Below are experts of layer 6 (counted from 0) of a mixture-of-experts language model. Rows are named router (the router's row for the expert), up (a neuron's input weights, with its number) and show model dimensions 288-335. Each number is 128 + 24 x the weight over its row's rms, rounded and kept within 0 to 255. Numbers have three digits each.
After each expert's rows: a language model's description of what the expert responds to. This comes from a sample of Wikipedia text that the model never trained on.

# expert 2
router:126131159116141152135139123167074117126131168132143141131133182120127129121154130131115116152138206128146137115094117136113124165086136122140148
up0:090128145133080137130148152101215132096114123142102118124150155134137143133142129129089090148157114132132158126129124138160110116119149131162121
up1:116110079133131173121144120123119101124126134141137138120109134124137126080144152161095088136124110105107140099116111120156107091156121087178131
up2:197146141123068193133119142115136101106144101117139104107141154100109152091174125108111096146118111098093148102120143117164157114153115146160119
up3:150156152120137082131147118147110124102185150116139111126139061113144103156154160158085101115152136095121102128118144167123116116131132115120133
It responds to: Single capitals or short uppercase pieces opening names, initials and abbreviations in sports and lists, such as J.League, SPÖ, SEC, No.

# expert 51
router:168124107126145147096134133104124128115123124140140128143140175122118118116131129147150108096137079126131172132151133164105119135129133118136148
up0:110137135103116147169127114081168114119134178116125155113145105136107090087128152139166143126154108112133124119134123123125120152134128067176119
up1:110171115130157171126144126165086133095139161145116116134132176099119089128144103133163100135137155141173146144104178147154110113082135130117082
up2:142135131109137168150151126117114111091130135128137128110137110122120062118133164134106084128135145115146149133093112090120141118132137097140078
up3:130162133100078205141142137162111109168136151143145129112120147118152116146153102120148152129139133117133155126117112131140106115135109132124123
It responds to: Blank double-space cells right before a pipe in sports and results tables, plus · separators and contrast words like but, although, however.

# expert 41
router:147130153106134071128129123190149128123147160142152136133140134122123120113138139146039128116131112124127112124099129144171117158113150130138076
up0:129131129143152097099122141158107105132118132120142110115117090105142118136124158138141102159120141123180100111108118249157161208134137122120149
up1:156121138108072092123139145129076120114120132105139139138176083101138125131117114146097099134139087101114125104116138118155112119133138135133122
up2:121151118089127150096132130095135097124124120165098102149130138145145086120137142118141195145147170143126158107137118106145067134113116158128113
up3:147105135116081115136147127129119109027122154150134162113120109095116136115144079147152115125138117086148125101179103122103123112160161089134083
It responds to: Word starts following prepositions, articles or commas, such as band, robust, Martian, According, At, often in running prose.

# expert 37
router:134136147118137134113136127142119123126132178143139122135135143118125120115137129124087104169135155111148149123176123141132115148147142102153110
up0:109117146110147146083136134122121125100130090122148140102149159111112103150131143151122141139150099154146125131138091138132114110116139175121090
up1:126121168134098120150130121198123125107130087145157116126123133119105122131152120142107135146207067120135161102115120140147130141094155108136112
up2:114158157125139195134140155108135112148102110134139138126158048102129115145152154139103093147132129106101157114125121186118104112101127151149142
up3:134133110121069150147123146129156120109137120137146141126141116140114138107119139111070144150140119111122113124105114117135146111138126115144129
It responds to: Verb endings and past participles after he, she or to, such as exhib-ited, don-ated, acquired, produced, developed, studied.

# expert 21
router:138131155117137183139138137122132116115151135135144132119123170110113127122126126141121129123155200129142126121170121130097119161141143116137099
up0:066094131135112140148146122165115117163067130146102125113151108108097142097147126132148141082147133117098107138134144090174106131147160047130138
up1:128158148113119125055129137124143089116139191146104127153168142112129138126139155113126095205126059101143148097105103132177125105137112120130084
up2:126118138123117140104133149157129099155098126114135102116122096122141122127123139156117140115136110106133145138115133135114171091130108121125149
up3:146152119126174143146148131088097108105123134145124141113143139103096096111122150153163107155131143118168109112094142108134139101123137133128122
It responds to: Tokens in sports and data tables and lists, such as en dashes in season years 2006–07, name starts like Pe(kka), and year digits.

# expert 22
router:145131136129138180085130136159136131136136097144150142134138229127107116118139125147178103151132126121141154112099114097144119135109138120134077
up0:160121138117075176160146137129135128123136155127146143114150136131111124124132140191135060162133103114138127106099102097064170127132154125148131
up1:186123110103084071115150114124128180109112111145122154112125113157150109124144144119124103102111159119099123101176111139138134099148164142133120
up2:139111140135128087137122175154133126134140108149117112148090150123103157120216124144151136174118126085098129109111145123186137120156125106146077
up3:113151118133110126123131123152120101100132110167112172136127133141089101126157108117092151128134141115137142146150142150139142155093168145135126
It responds to: The articles a and an, the verbs is and was, and the first pieces of given names or words, such as Cher, Pat, Abbre.

# expert 46
router:093135123124103203109149132080174130119138126148138143168132119117123123134140124156110124142128087118142127118162135173179111150192126127132074
up0:096133091116143156180154142112095112095137132141159133096110147096135125140126116124099120045161104119140132117122118119106107127158134124141107
up1:087170133107149112130133144137146112111154089132129129128147084121122116139117114119150108177141126128128145128097119090132102105081147086120186
up2:068132104093108138135149154182117078122088127162091155120126103109076162112105126113125142101107081143149125112135109124188149120107172106170105
up3:146127147110089148154161127111183115145127138162141122162120136142097133106136164153085119156158099101122142089128152114110170129116127118115144
It responds to: Pipes, small numbers and header words in sports and statistics tables, such as Apps, women, loss, plus gender words like female and birth.

# expert 42
router:145130153135124100139140140116145115116132163144134135135128076132121129127139144136175118159141207120129141121180137176140119153153148114138114
up0:122164104098117164168144119128203104135136129127126130103131133132109107163117133112114120158127137128143126123111053122120094132155163133163154
up1:147136125121144159032107109139122131153109137116141166113132123114140111154144113162148105122184144122141115133161106119142129090140125122117162
up2:120135095131125116132142140121157124098105094124137201105143112100110090123133129145131087160144151101142104124173157136153114124132125074127116
up3:169156134130137143163146136126127110142133125139120140126177133077113132159160127124089146141144123134149141135117135101130097130088106161138057
It responds to: Pipes and spacing in table header rows such as "Title | Singer(s)", plus dates, years and track numbers in discographies, episode lists and awards.

# expert 47
router:126136156133163226125140149187165126107136126144143138144134153112107109113138126139091131151134194128145160127149128110113119128087143125148125
up0:066068152128121116121134150119167110180152115164135133120118103102129124095149132148138126119147109111135118140168132134138113118114137109141179
up1:084121117135140141150123122108148132157124142133126114149117141121120130088102085141138114125124107133122139116150112114152110148151133107133126
up2:128134132154080175142126154145127165112129066140145173117112132130088142115123097109153140154123128117118193153129107130153160109172132149140103
up3:141131142101141108114135113160170136082070134160121139104107078082122147118116116147086076118118110097136114135165125132118153116124146182165103
It responds to: Inner word pieces with consonant clusters in rare or foreign words, such as gamekeepers, biphenyls, Rijeka, plus month abbreviations like Oct and Aug.

# expert 4
router:131123141126119117146140126150159111114143124127137141129135088119129123124143135137078133125144114121141122113132122097115108105055128114137121
up0:143133115102117129105147151122103091119101085164180117113149093136117128174140113149133148146120071123147116151139111130105174113122147113107142
up1:141137154117129152136131120067099124121116125139186112110129107139108154121149104129123150160124135093107111141154120096205153101117125130141154
up2:117109180136132137111130123094142152109133122122156133139142105131097138111152094129130102098140139120127142089090132122107145133132151097127169
up3:107121078089066171055122122146111116172124122123140117146137200136137088156144153130110184100139095126115115140092082147159055170120135159115130
It responds to: Hyphens after ordinals like first-round or first-team, list-item dashes, and pipe separators in sports and league tables.

# expert 54
router:128144129122184086122143141125128124123129125136141134131144117107118119094140124133158110189127091101146154127137119079137095115085136122133167
up0:134133074096167107172143143104105105138134096137124154109115121125113097127136093148171115156132089112139112103082120120120094095199159062131110
up1:066135110070140127107144155076149107146133120145156138141121091140107121118103146118138172210190099109107139106150117167149102088150137122110123
up2:117168170119077138143138131141066112118115161091129137134118097112128136126113118121117128156090111103134138107127129094104140179158152183158126
up3:139103069131081096132144158148214127127114111151123133128151192113103148117143130152180166169126081135101130094107123113158144107135164114150146
It responds to: Prepositions and connectives like in, as, with, including, despite and On that open phrases, plus verb endings such as -ed and -ing.

# expert 27
router:125149151121144081113148137146127106109133118153138146169139150109110130104138128139098107121132091118125123126122127126091115120078137127126143
up0:095151125109124114131138141087164104134145103165107134113119178098105151104093094140130119134140128113120100152125097093122086097108115104157126
up1:141150133123063161146133135134184161081160144143123146113163091118140100132126143144127184149164166121141142119152137005169153117156148133125158
up2:133118084108129147158123131148187110146127127165126136115155055119118131151141152149142075125146120142133113107100126123144133103101139144143152
up3:134118089105119137170146133122122147111121133132116120127119153095128140142119140138136087148149139091106148145128125147122080131137120118023175
It responds to: Subordinating words starting clauses, such as while, when, where, as, from, plus country names after to or of, like Afghanistan, Pakistan.

# expert 36
router:166133150106123120136141136197134118133124167154137152128150093111120129112139143139085124119154194123135146109106111039111111138154158115137182
up0:142121112114143138176145120109120101090138123164120141114140117096133131127125159148179137110155117107101163142152122121128147134103126162135134
up1:117136084120151171154152133110131104119147150164156122125061158120155136117116149134132093088139119115124138132151141157131117123147128087125172
up2:116119122128160082138142136067151111137141118148138119142102176130112128102162161141101121105105153096126101098124129093125138224159118151161076
up3:132155150120129106128130159123175096106128109122060132124185153119162159142161141117082113138118125126130120135137124137145134127114157155119168
It responds to: Numbers such as 10 and 18 in table cells of sports stats and league standings, plus pieces like med, Ret and bur.

# expert 43
router:180126169110054075109125136160155124122132113128139137148125196113123129113143132146226130104141102126138129132171124112149122144085145130143191
up0:093135183131165157123127117132095124135092088164113142124146092114094126170135140138200130142136124136145128134147134117138135140152120085169141
up1:102115115139133147139150143107136108130157118146135146103157180119114139133177142152091153128143131119135146104141107110158129130120145104136139
up2:110159142137154095128125148125161003120200139123120143125114153102105071135122093123129144255125107140109118111194140118119136122150155107113091
up3:096130150119149105170149138101066118108149170149124148092086162120132103126151107136163150140157109112152138131139132141167105083147139101141148
It responds to: Closing quotes, parentheses and full stops ending titles, glosses or list items, such as "Song title", ("abundance"), and final brackets.

# expert 17
router:146125098126137161086143125143116124126141097118128138105190103119130116126131177136103076116133089125163124127129118133162138119094126134109160
up0:139104108123197052105143098163153120134130149121107127148130203128137112121119150141109131137111139135118147138177144074141117163125138095132145
up1:140142135108119163135158115136085115085123092146142117106142124140094126166108107138067135147152114098158118130133127116164086107130116104140131
up2:149118131119101190140138124169113129124127120131133111130136164123135138185117151144129081154119161136117118160186132117132159131099128171130154
up3:156112105107166094089126098129138136107119084139142104134125128128133123119134148113110125135136158136114115118129154127091097128154126134119120
It responds to: Prepositions, mostly "of", right after a noun and heading a noun phrase, such as evening of, behest of, passing for.

# expert 50
router:134146173124177130086138136111177134125133182140146136153151107121121117112130144142079081108132138131144145135104121087140111147155139121142129
up0:149141137137140190120137118148115115151134134135133139112093208128141143114126133115175152160127142098137116109165115143114110147082137104144097
up1:154081111125176130116139131087081108151172165122132154089157121119120109116088121144113164155145140102134101138132123125172149099133083154146177
up2:126142156136162133178117142117146114145120148167121125112153112139144109118144100153100123154112111133107118127079148167091146159103148135139115
up3:080131128132126141111130137096083120131161135144125130134121082131140102109139118151159095111149150107157113119111136114150094105150145084157093
It responds to: The article a or an after verbs like gave, makes, wanted, and adjectives like debut, first, final before nouns.

# expert 62
router:145140148113129089095142146202179129122136153121138127130137138138130121127134137130080109154139055126130175134117127174115103149211127117142136
up0:154132125109119145115154162126162127105145115139145126116102186128101148109153162117122099166110094123142143121135136109105145125162128120144109
up1:096140191128115179123125146127158131106123111137103142103135117147131114138115153127116194152099186118147066127085130148149109103145128103156136
up2:122149156131134093151127105129121148109138163141129125091060103105113127108147135176136129156119167119147114131206125150134147125113141123151164
up3:148113147131121117125133140136137111157137065144135159094159189128143125120132140131148163106125119106129125144112122106130104123116121143097114
It responds to: Years from 1950 to 1980, word pieces in genus and species names, and closing brackets, such as cur-ta-il, pen-ta-chaeta, C.

# expert 58
router:099147136120095106116130135119128124121145118137122143129139191110119119109134125157164110190144087115132112132171129113137117145117157131141099
up0:126158128092123137101195158133114110104126126155148132105151148110122096096185130162139135141149119085155124113114107118116113122138153119153128
up1:105124138120132127139128117107171109119138090144135125110117114122097111136141135152093113151134113101116106124066141173147071134104126099153146
up2:089135154104133175133118151095168115118168126139134137099121115117111170122135128140132157141168134106137156108156111107138118122119126105119095
up3:124125135115132071145119148112122119115135077136136135150136123125091128128132129140099169150132093117158129134138128186146122122121151132113109
It responds to: Hyphens in compounds like Pac-10 or Diesel-electric and word-start or word-end pieces such as hyp, Ac, nis, -er.

# expert 39
router:131134123125102117129143133130138118124136129123131143137145104118114122121127141138064096196129175120142115112137120182077123141179145115136200
up0:154150100126193100132175132124106114114103080120149107089132141141120131081162129142172144124136120127133105136127133141122147105124200124122113
up1:129133102119144078141132158161117132119105149135157127096114117154107118110131093145171149104131120122154111161126112124152124101101125124144122
up2:139158160097122126125177150129143093102151133144146144108148122082113110109182144169140113122149116090155142118124126123124118116116140109162141
up3:084165104117088116142146132110150122117135145153106161135139087120120118160132103148098118159142186131170131086115126142136115110103171124103095
It responds to: Hyphens in compounds like vice-president and semi-final, separator dashes in table rows, and syllables inside names such as Jer(em)y, Rio(ba)mba.

# expert 55
router:121136149131099121096129120168143120114147170143137133139136173119126121120133137141103116125134225116141155123140129111117122158159132119140185
up0:121127128125111042184129126090090119107154156154123137145148147105140153116122123115123107134128069114142129124087141127106152128183154131144179
up1:159169134091115144089122115114103131128106068124149150098133151130107126136141108125168174214132136135114102118101111113115165106157133134144108
up2:120143074121102173139157130108149130081125130125135121138103139119066129124107102154147162125140132129171184129120117102123129132096156138151115
up3:124141121144124109126120157110161139102153169150130129139133106122114126135130136135167151127141138130131142121119124135107110145106141105128130
It responds to: Lone letters and short pieces inside acronyms or names, like CB-C, T-anzania, audi-o, plus the article a and then or subsequently.

# expert 59
router:129129147131164144131149119138117126128152093122124137110168077125114135118129153138130145114137074114147119106094111115141141130113130132122187
up0:102121176118060070146118125138110111116083095129147146095132093139141133133146142152107167134123146120135143099115136105136105140132130103128132
up1:134151134131105135095135113141082110131121134099141115083149127126121125108122175122079135130120088126114132142138128121110134162122146142145159
up2:126115185119084117164133120153142107135118102131144103140158100124138139139118103122134103157138149120107141145100148163097119125078120143110119
up3:125141130158182158144131126141154096114112123127121110119135095138121105125129134146130083122142122129138150127088146113128119133199137128135145
It responds to: Prepositions right after verbs or participles, such as resign from, selected him to, surrounded by, played in.

# expert 25
router:123135128131086179112133138153140122116125104133135133147127139110127128118137130137149103161122113127140153120117128149104119159104134123132140
up0:163169142113085116139136131157133132101145064106133136107110146091118132121114139142113122156129139099137145106120153124137110141125186119131117
up1:154145095129136111149121143092151122095133068126139106086138093138120087133129140141118154159155148141143146119142103077125105108156140103170184
up2:135144104126167193155140118141115121140103107091160124135143080122123135114133089140138167072140107134144142123102123123178160135058156161134105
up3:118129122111179135123147151117131118130136158139119127121164131122129109101134110141079171122172107136150133129124127117132142106170147105134148
It responds to: Determiners and -ing forms after as, after or when, such as a, being, having, getting, those, many, plus the be- in beverage or beauty.